Below are experts of layer 9 (counted from 0) of a mixture-of-experts language model. Rows are named router (the router's row for the expert), up (a neuron's input weights, with its number) and show model dimensions 128-255. Each number is 128 + 24 x the weight over its row's rms, rounded and kept within 0 to 255. Numbers have three digits each.
Before each expert's rows: "mostly gets" lists some tokens that are sent to it at least half of the time. This comes from a sample of Wikipedia text that the model never trained on.

# expert 7
mostly gets: " FRA", " ARG", " Ji", " Clade", "à", " BRA"
router:172113105131135106082146074118107115124163133151097181108129125122148144109130161148154172133122120122141184175138107151170177138112133138104147147098135134164117114123157134144116097120158134091118136165106152102105129122113140214146141117088150146130094147196168123152154092129170090114112115118140145151132117148098110151124116099143099087187133112127184149113116109174122108085112
up0:115127115136142157173126152114154157153128097145094139120128159117134137112132141138111156120118128145171156137176110141113150168102157108118207123173116166169115057151189105121120141124126106169133082116091092098097074110129120162132126132143126119105134121125116141154172147094121133119176127130151168150159109098145125140122155145147116067118105171121126122154147129142138122121115
up1:155128138089105113107130140132117090055139164131086126103119133102132133103109150150138120140117137166087086096150142116165141121156153097153139119063132132151119101110126130143144139090084118126105155119079151101164134133132127105141137086145120138116163141117128129128100103140145123110096134129090144136121115129077108132095113186180165127153154138144161156124107159125136121117122
up2:112123068155175141146122188113157111147120145146100129126099120145129108159120147156123133118104169141074115115123101137106114086139126091163107158113154122117142148124116147179151131105119114117111093107119115098115137126139156148100077179162127134114187154108122151155093130125122120153128138155127123160121079119128127145155161068126119170155139159131110108157119149177141134067152
up3:106091083150127115118085133135108124148119143127153131139124180091110114142108134144067143131138177164128128162115137136128131140141152129165123126133141129105139141153129119114116120135131126125122113142165114096157151100108113189117152165122146103121157115151190100115117126137073146083130142147155141118131128146116137124113108147128152165153122146132112179101133108156140084148172
up4:130110100107082090125103145164164112164107141120133148120125140130125095110162105153134153131072144082146121098119120106083129108141125114133148140134148105112111121091096137194169093133145189091144146102153120133142132131086089131125163127105143098189117137147122136147127120131109149120128101128141157110099148131132103202118105109134098127150118139100094111147119146145133094149145
up5:132147116071161163096146165126147115154120121109100119097130122154130110132110163100105093137105121129132152144116133156167126112166156116136107133094103110137152122135098100138127136138145137164112059130144127125137151156157175123118133138106165141104091143136136121203116115182077114123079111145135117111135119139152141146131101160141145137183144110100119124112136125169105131165112
up6:164110132152128152144117074134130092150144089090056127170148141110134123138156114144100100106138103138097131176139123122104137082119107121098084126118081121122117123143142110125089087110128088157143128133156073163130101127133130148144149140101142118108094149137095131137112138103151134115135146123150147118147148175129138140109135103128126156160100134135145141118103107117115124154180
up7:118134123115130154157106117140137111097132082119156078099118102093110140155151168149098169102125127128105153128184123153138169110104123143138169140116102125097104107151131144124140124147132084130113119160095141119120100126148125136116146129114132120152101141103109100182113095092131135100152106151118167123116128130145114177149153137125145123131109099201136123134138125083167134112105
up8:119097136152136118084146125151177168111098163110117149128151068136139149120083128110164119157140132158155168128131103135111123136160132095107164148143053116137126137113141120127140133152131120105112128139127098111074135128116139123140130104103146162111161160147110169106158125131093141148148101065113161129161099152104119155174101177117133128133130101142160136109144097176127125135107
up9:155123130115122133115119097100137160119097159188129166166128144115111151132142107131160112108156114153124172140092103139162152154128113103066133120137105204118118157157105136116154176186092136155113133144154106119102132113078122165188103152114116159125098154144136140127153111134124116122146123111145149134146135119130157131159084143138217152148110158114146122124139123179082124106118
up10:109096129095100111136096126175176138127135142100132152130117170143135133090101138109120141126109115143126183139111131095127123126126106097141159128154097134117142111139146149116087114184138166151088105127109174131147129124121127146103075086132116118162131168114173127126134174166096129123120125123122148111115173107092140146165170174137110101160155139134153116140149119116105110102125
up11:138124132124143100108151153108096128109123143174128152171134112163147129135118132109138142163134164132133180156126084122146112116089157122155144144108123133124167102091131118114121100078200097169098098112115163147127152165187136093178074118109091112126095141133132110112122139146161157149137120115107161165105130125126140113173146142114121128135151138108104151100144132074147169106120
up12:141094188107147137100129145154157112164193117145141126150099175101120093143115102104180159146142108169133130138107110108126140159138143126138111094113155133117094128139127115141165122087142140102114118149072129144122134098102141127117126175146125143140149132132143141129124151113098151140101141085142143108115106131097088129124119140105137124099159159139134088120131159183137126089134
up13:122166152128139115107155144117163090155133108110123151163112119127120105085160090152144144112110146162147130156147104149120088068117175147124124139145140090139136129090143127127069138121139150142149138167157137110145146114135141187125125211109128147152084131141096099135104096160147125084144143098140129100133171159136100116102138074135135170112110083142161136116108092129093114079127
up14:108128148121138156120110124114136168136138104117095059139134107071136124126102110128123140127115127103098140099100132102149145115077135175154100160134124128120125136132142123120161123184145198154126122107098145142144077125100150104107134131158150138152135138078137149180148149120148078086119141180144156137100152155085140153140130062138145117179130158124111168142128121120140112131114
up15:125152128096086054113118141164150140126121113148141086123152100117118097140087120124118197137120092102183146156128104094178077134116127125116124101118147099154113130132119133111096147081145176154120100137120151131136125156145134112131145133125086127113133136119154145158162123124133132101083161093126097147131112136098116142110135137120159170131127133148115101123160141116128128094130
up16:137154108123163109118143132143134118165164111145150139186160170125084164141087154153153137066078129146175068147130116150110125122109116122158147152093107084070109133135096126112105152129147135118073124120132125117134110098092120121181153132154101132111120098089157114107132111127135157136143127157167142126137120126096144130145128131115088086177193146133142122061111119117161125118149
up17:148118095117115162090146109123159092145188137160086144126101176137120140119130147095195120127131097122119136119163091122151110112140145137096150149088168168150153125141152111146126163123140148138107108128118164139128184099116151118069125128082106142153099129100122135111144124092103140148173161159079147149116155132126135139088135133150123106117131148105110154107115114147129130155141
up18:088129146131115096118122143109126142123158140148147135094133130146102139147144134135166124139082113161168156100128146131118075148160136172099130107093128101173100131107142117087083178144147137098153199126107107116103167117150143162160116093119135150114143174115100133105172104092080097144114154140140134142157095114158143152087118161154128150137129113135126090135139119139094139128165
up19:113130084119118158158131119171102071173145138109115140165099117107179133165098157122116132111128122144133126122129105135128200100115095151134093154157112154121097122070137129143103104085158121114168160122124133157097117119141165097117099150132130120114137107155120123150151108119170141115134100161133114140110146123104119136148104145145106103119130144136146166114153161143107185132123
up20:164153151122113121090154121130186180124158168139087143130106110146125111146171154115155085139138124102134116145144141149122131106111094126115111135204101149168093086081124093165100109175142141102110138147121112168120159128105070149123170117111123135133141143132134166116154073135128118139146168124103109132129100119127111135156137131146151130118081122164135105096151171109082110139139
up21:195119138109084117132196118130117125120139121131119173099142132097140110144114087128131115095114155145161166169109121120157127131163108131094124085104112141111126125148124130128143108131120127120147110133140108143052117103088152114106115142142106082125128123129109121192105115142118124128082143108167111170135103123131108154077095135151134117174154113083108168111147119134115154107093
up22:130156176156076169136106166098143127145150089160115125150107123098098110098145143130131169111130124092128175112116117104123148111141116133085125162109121155157082141145133128096124165133169116109130154148143154135128119110089152154139136124113145120084143136180131116136129139164112142135110145144115137125137200137104128105147120125161101075114114133167094142127093092160094131125111
up23:125084119141141124130105173136168140091144116127119174124121122138151166114118153144079115142163109139111138130106138166076114125113188131133116135148104146137083164145102125146138130140102146125149147154118126109082103149141104137164115058116086126131130126153114134119100137127158088119163102140104152148106139153079137174140142136160158126159150097131136073128113166119127117112155
up24:143150085096110125163104113141139086126176131157098098120137110091150147129109109124104159080156113111121171113155095129085144134139151157143125121132128147148138182114185104113099115106126122147103119079084168139159131160130130130092113114149131115109091145164094106112152098171100123121143139130117137114125153122099071126111129153174135154168126132158138153184115098156107130128113
up25:156170075144118160130104116161138144112127165087084149107135125153157166110072151100101095132081130149169164101138133159120106112169169113153098181052147103165169138153150130104111155110069125143138149150087123105147143145132124159165103131093134165160091139133127121110112071124179139131099123127116125149089129106117126152091090122124131167152112094111113149145107144133136144130167
up26:109116153155119166081097079132092140094132057153116130132099116101164111117109122146123141105127104124144111148163122151112141106107141152127118133136157136088107131116139142132133160086103086134159136165106167143160158103161144150204118125131098091147137155157133120139101154125137172100187155130135112097161122117131114143102174145076124116170147127118093140085096147135161108152118
up27:114140131123129123117103118121127150162155110127166122149114106094120153110150119170126135070155143115139095137140100099101141106121122136113143088140058152144145136117140147138127129170103124177124164132131173153131147131126123144143053075151163098112116146145143126109109179090167106158175112133137187122101163123096103158117160129131123157134109108135117132118125118140151086136096
up28:153141155102134145076062146070139128134117138151145112091159118133147105153122122145120120124153106146152127142103136135139172138139145113145122153140107113102108105089134139122172044089114124159120145138119104086155126125129167150186133138121116134126112096155143161111138144128137091141108104154099114110156151170103123155118160128130161153100143125155101104142126139089116131145093
up29:140128092095063093156131123103121106101172128150135153115085114099087136104122145128122158156127144175158158118108124103126176126107104129124172133079157159142130105157113151104149149114103108177109123125129120110100124128134115103075130103168125086102138157121137098124159098154166094122118138112108116115154159194096124099106154096152081160135130136130144184126126151107093147101149
up30:133127128141122123126102092100104161154141165135138153127136111124132136138132132143104116147136072146102134174128141143143111149137145112135106155118120177130084123140129164202100120102136161106121132136145138112109109143153139110095165170072180154132135087092119138153120149119149153088149100129095115112122154120147129116126134091146116145172145116098137105111167132124132114163115
up31:128159092147103105118134135142089149134134125155135161119155107122121146108077106167139124104152131136085165110149126111120140125101105112167136110108083130122082177117132149156138126082107068127158150121100139182098126156172095121136097158124129112077123135156118102074142155165148119054146074138123171158119095121166106113166144159099098101121118140108114167136153131107118114125109
up32:120090132137151150110088155133119110204136114134119142129082151140147138115122104111107134171125124132099179095159087126130104084126091142110143095098132112120147120075091137134151124105140123092122118135128104134158159144090115087144154161155104138137140127128152120137168134160090141096110140152150130140130119156136107138152107151118096114148102094133099109083098130159074143147105
up33:135055126089099104152126148171125118133118152112165147104145144162088104101155150125084077110120132141138148141108135118135158118110110151149105114141110164117118082161117143152129143140092143145137151112126121158093159089096140166143145137110144128133114117146147142132146121108118126122127098147133125139090136141150141130124168150163165069134154152128157109134156131163140178116147
up34:089113152154103138149128086149122129089159159092139094144124073091147149127132115155146109131159108160083107102103112121125142143138145112121125150155133170094127090126125165126104100145164122095109130145113146163124126076125148106133086120169129128108142124116170121119160138125094120117148118173099128090183122126111181160140099152146132104103116127141139113078159130077101108144101
up35:165102138160154125138165105129145109168141131169086113116081151181127152155160100168108127100151112149112110162148091135131111132113134099116153086118115160121134118128118121153111140087114094113149131120109099140125123085118167112108103102131120136092143149127151099106130122104102142125159131123163118118119138116084129122122162121110115099141132146142143160163123133147103132076151
up36:140102114132125151076141126157132104120132105132125078127121133136166149113157115080092117158150161122139142114147110150135119144127110173141169130113136170138131124140065131115145143098153092094139148092078158136205148110118138144118102072126121159152179144122127147138148123171117102119098105095148140155184145122128174160110100101158097106126136141128155144129162152116152102095119
up37:133137165152102066189153137134142124113104127135138093155146150114145108134139116134153138147075120114108136141142100123148152108167135109135149115119131127122076128126135125121073130143140141117139115078107094131113113081108114121132099119104110134190122148132116140136145151117139141086136157115142128111128085110107152131152122091161117126149142140151153111163135126107071132121167
up38:124126124112153115126108156153154111160082137115136139150130095151150071161156114139118131142117109128168135169139071125122133096147131142122137111123135143129098103177125113149113080112122132137137112139122082099142141150113114080140099121135105071138178120142163135145160147119157129143128126131104119107137128118108156135177096135111175097118118111123136142096106120156155098101136
up39:158093153115145106114099158145147139095150119159128153112133121114109148121119127150100121142122122123137133145131115120163166133121160155132104092079127136166061155156143139113094150125102140110154108146086109120111176120137166125094110100113132123128174147140114114135145125160124138158104141140123149148138089173155103158102133094135108107136140069172146103130130158156121133114094
up40:148153133135146126148111120154093100096098149155145098126123116180133155109096193137121123103161172173149145111135120146103128162150147118142145153115062130145142084107117118145111105123120123122111123118161117113148134151141160182112128115090145122120101153127151125130158122142115122142128097195132180148131125148114070145124129091088128142123129097139156139142126115116100144171126
up41:124108122143144124119131126159188119166104166191141111119092123113139127166139156086145163127156123136166158108121145121107139134110120108134112128108110132105169102104121126106110106122149128121125130115132180144144140108131158101094131128165105116111106114093121151122147084113130117090128147120107141135126109187118146125135122139089110140092124135110147106167133134094150109113148
up42:123137117117133130116161147109159161123102136130140133088077127079171132099117149135114131106098124145134154149147101068103137137117141122124160143115098122143119120126129113094090104098165135126171120146134106136135103118116154180167190157091099130132119130149115087102150143104130099113128128134136160153097129169099122114152115138108148112125112120147137159133176110094110099114096
up43:141127113159141147127101127123130144112099114135119153111151145087125092157123116136149099125151168129126104125128154158161164096158097070134116134125117141111109138071130104164131155119095099163132170147089156155143129100137149112151125144104149144151109140116135121152147103138122166129117108136123132146169109122103118165162091127149129137157156116132135143125113121096139121106155
up44:091104156171102084092138102143106126142167136123141137163150108134128142067135139116170140143102144149148132162131136132138114071132188157132213149113130136158101123133109116139117098120109122133139144092107120133134130133123107122145164160110100088123164120129146162150105126094157095125146113172137159125154156129145085168123105115109146165139121138128093169105117150095161158136117
up45:108127131102095134114158102142086112107111117102139125128108149167141141117124162178140123128155083078128175122128124096120120149125119140131154115106095139118125135124145156119139141122136106137127143085121124098102179152139172129125148109132118129083107149132182148167169171073149136153133144094101128174118129113102090163103135107163103077118148138134125133151143138110130188124152
up46:121121128119144175098110098135119155114134122146064103112147120133131152092121147140099166119082118152104098101126090209144098106137141118112121097157124158123112136156117131095134119136112127140122133134096112108140121140137138081117079096148122157164134132178134122152164104127113120168133140139134155098143142143170149154145123117143151174159135133083130165141120120107151117120124
up47:176156110129125161072142145162131131099128109089172140092126085124148154179104144104153151111100094108120133108067144158142092097135119136164116130096114181105090158109104142107085116115118105140135082128133094084098129156111111118122114111117124135116115142138127128129171106119148124125097150139125172143121137094164107129093104104131118159155116118101135121167143106135077127108111
up48:141141102132198151158137129101134148139173150107104157174128100093103122134146102138182144119155107101113112132137112106099089129164138135110129152098089131116153125138188142142138103120120142167130139097095104081134129118141113112126148135135133092102130141142182137128100166128124124107098144143161130165120168122133135162104118129117125114132111122101124126181101081164110155120091
up49:156146127139112160104122145081138122129158083140096088149125124133117126094094103137135108147126078144140115148087132117140129118175114141156132143123147167157116134143137146125165111081126138161116109144152127127094184101130179150096139134130122103141130163116105134121183112097139092180135104148159157145116099180094124153112147116146155134111128108118145147174111097142165159115149
up50:138121097100141142180122111117129088150189154142137124165164098142123107149159158137082133116156145162163159130138086116119166114101119135126139104109093116131142127100106110165105087068113172125124102120126139141119132115120171169155127127145087140094125136133185145129141140123120138105114132114140143148166120136145098183115112116108092112102143141094108127116170128137120143155132
up51:132087170114113115143157106164098089158154127114102185082157120160124122123116115116122123083115176109124145114104121167160109124144078111104133119166123154152147098144159128132096134145141148118139152135146094127128131192143122146136143140107099093124144162143143115138100128122094141106138087132160098144109121161081145127096144136134143117135151116134127156157124175149140133107132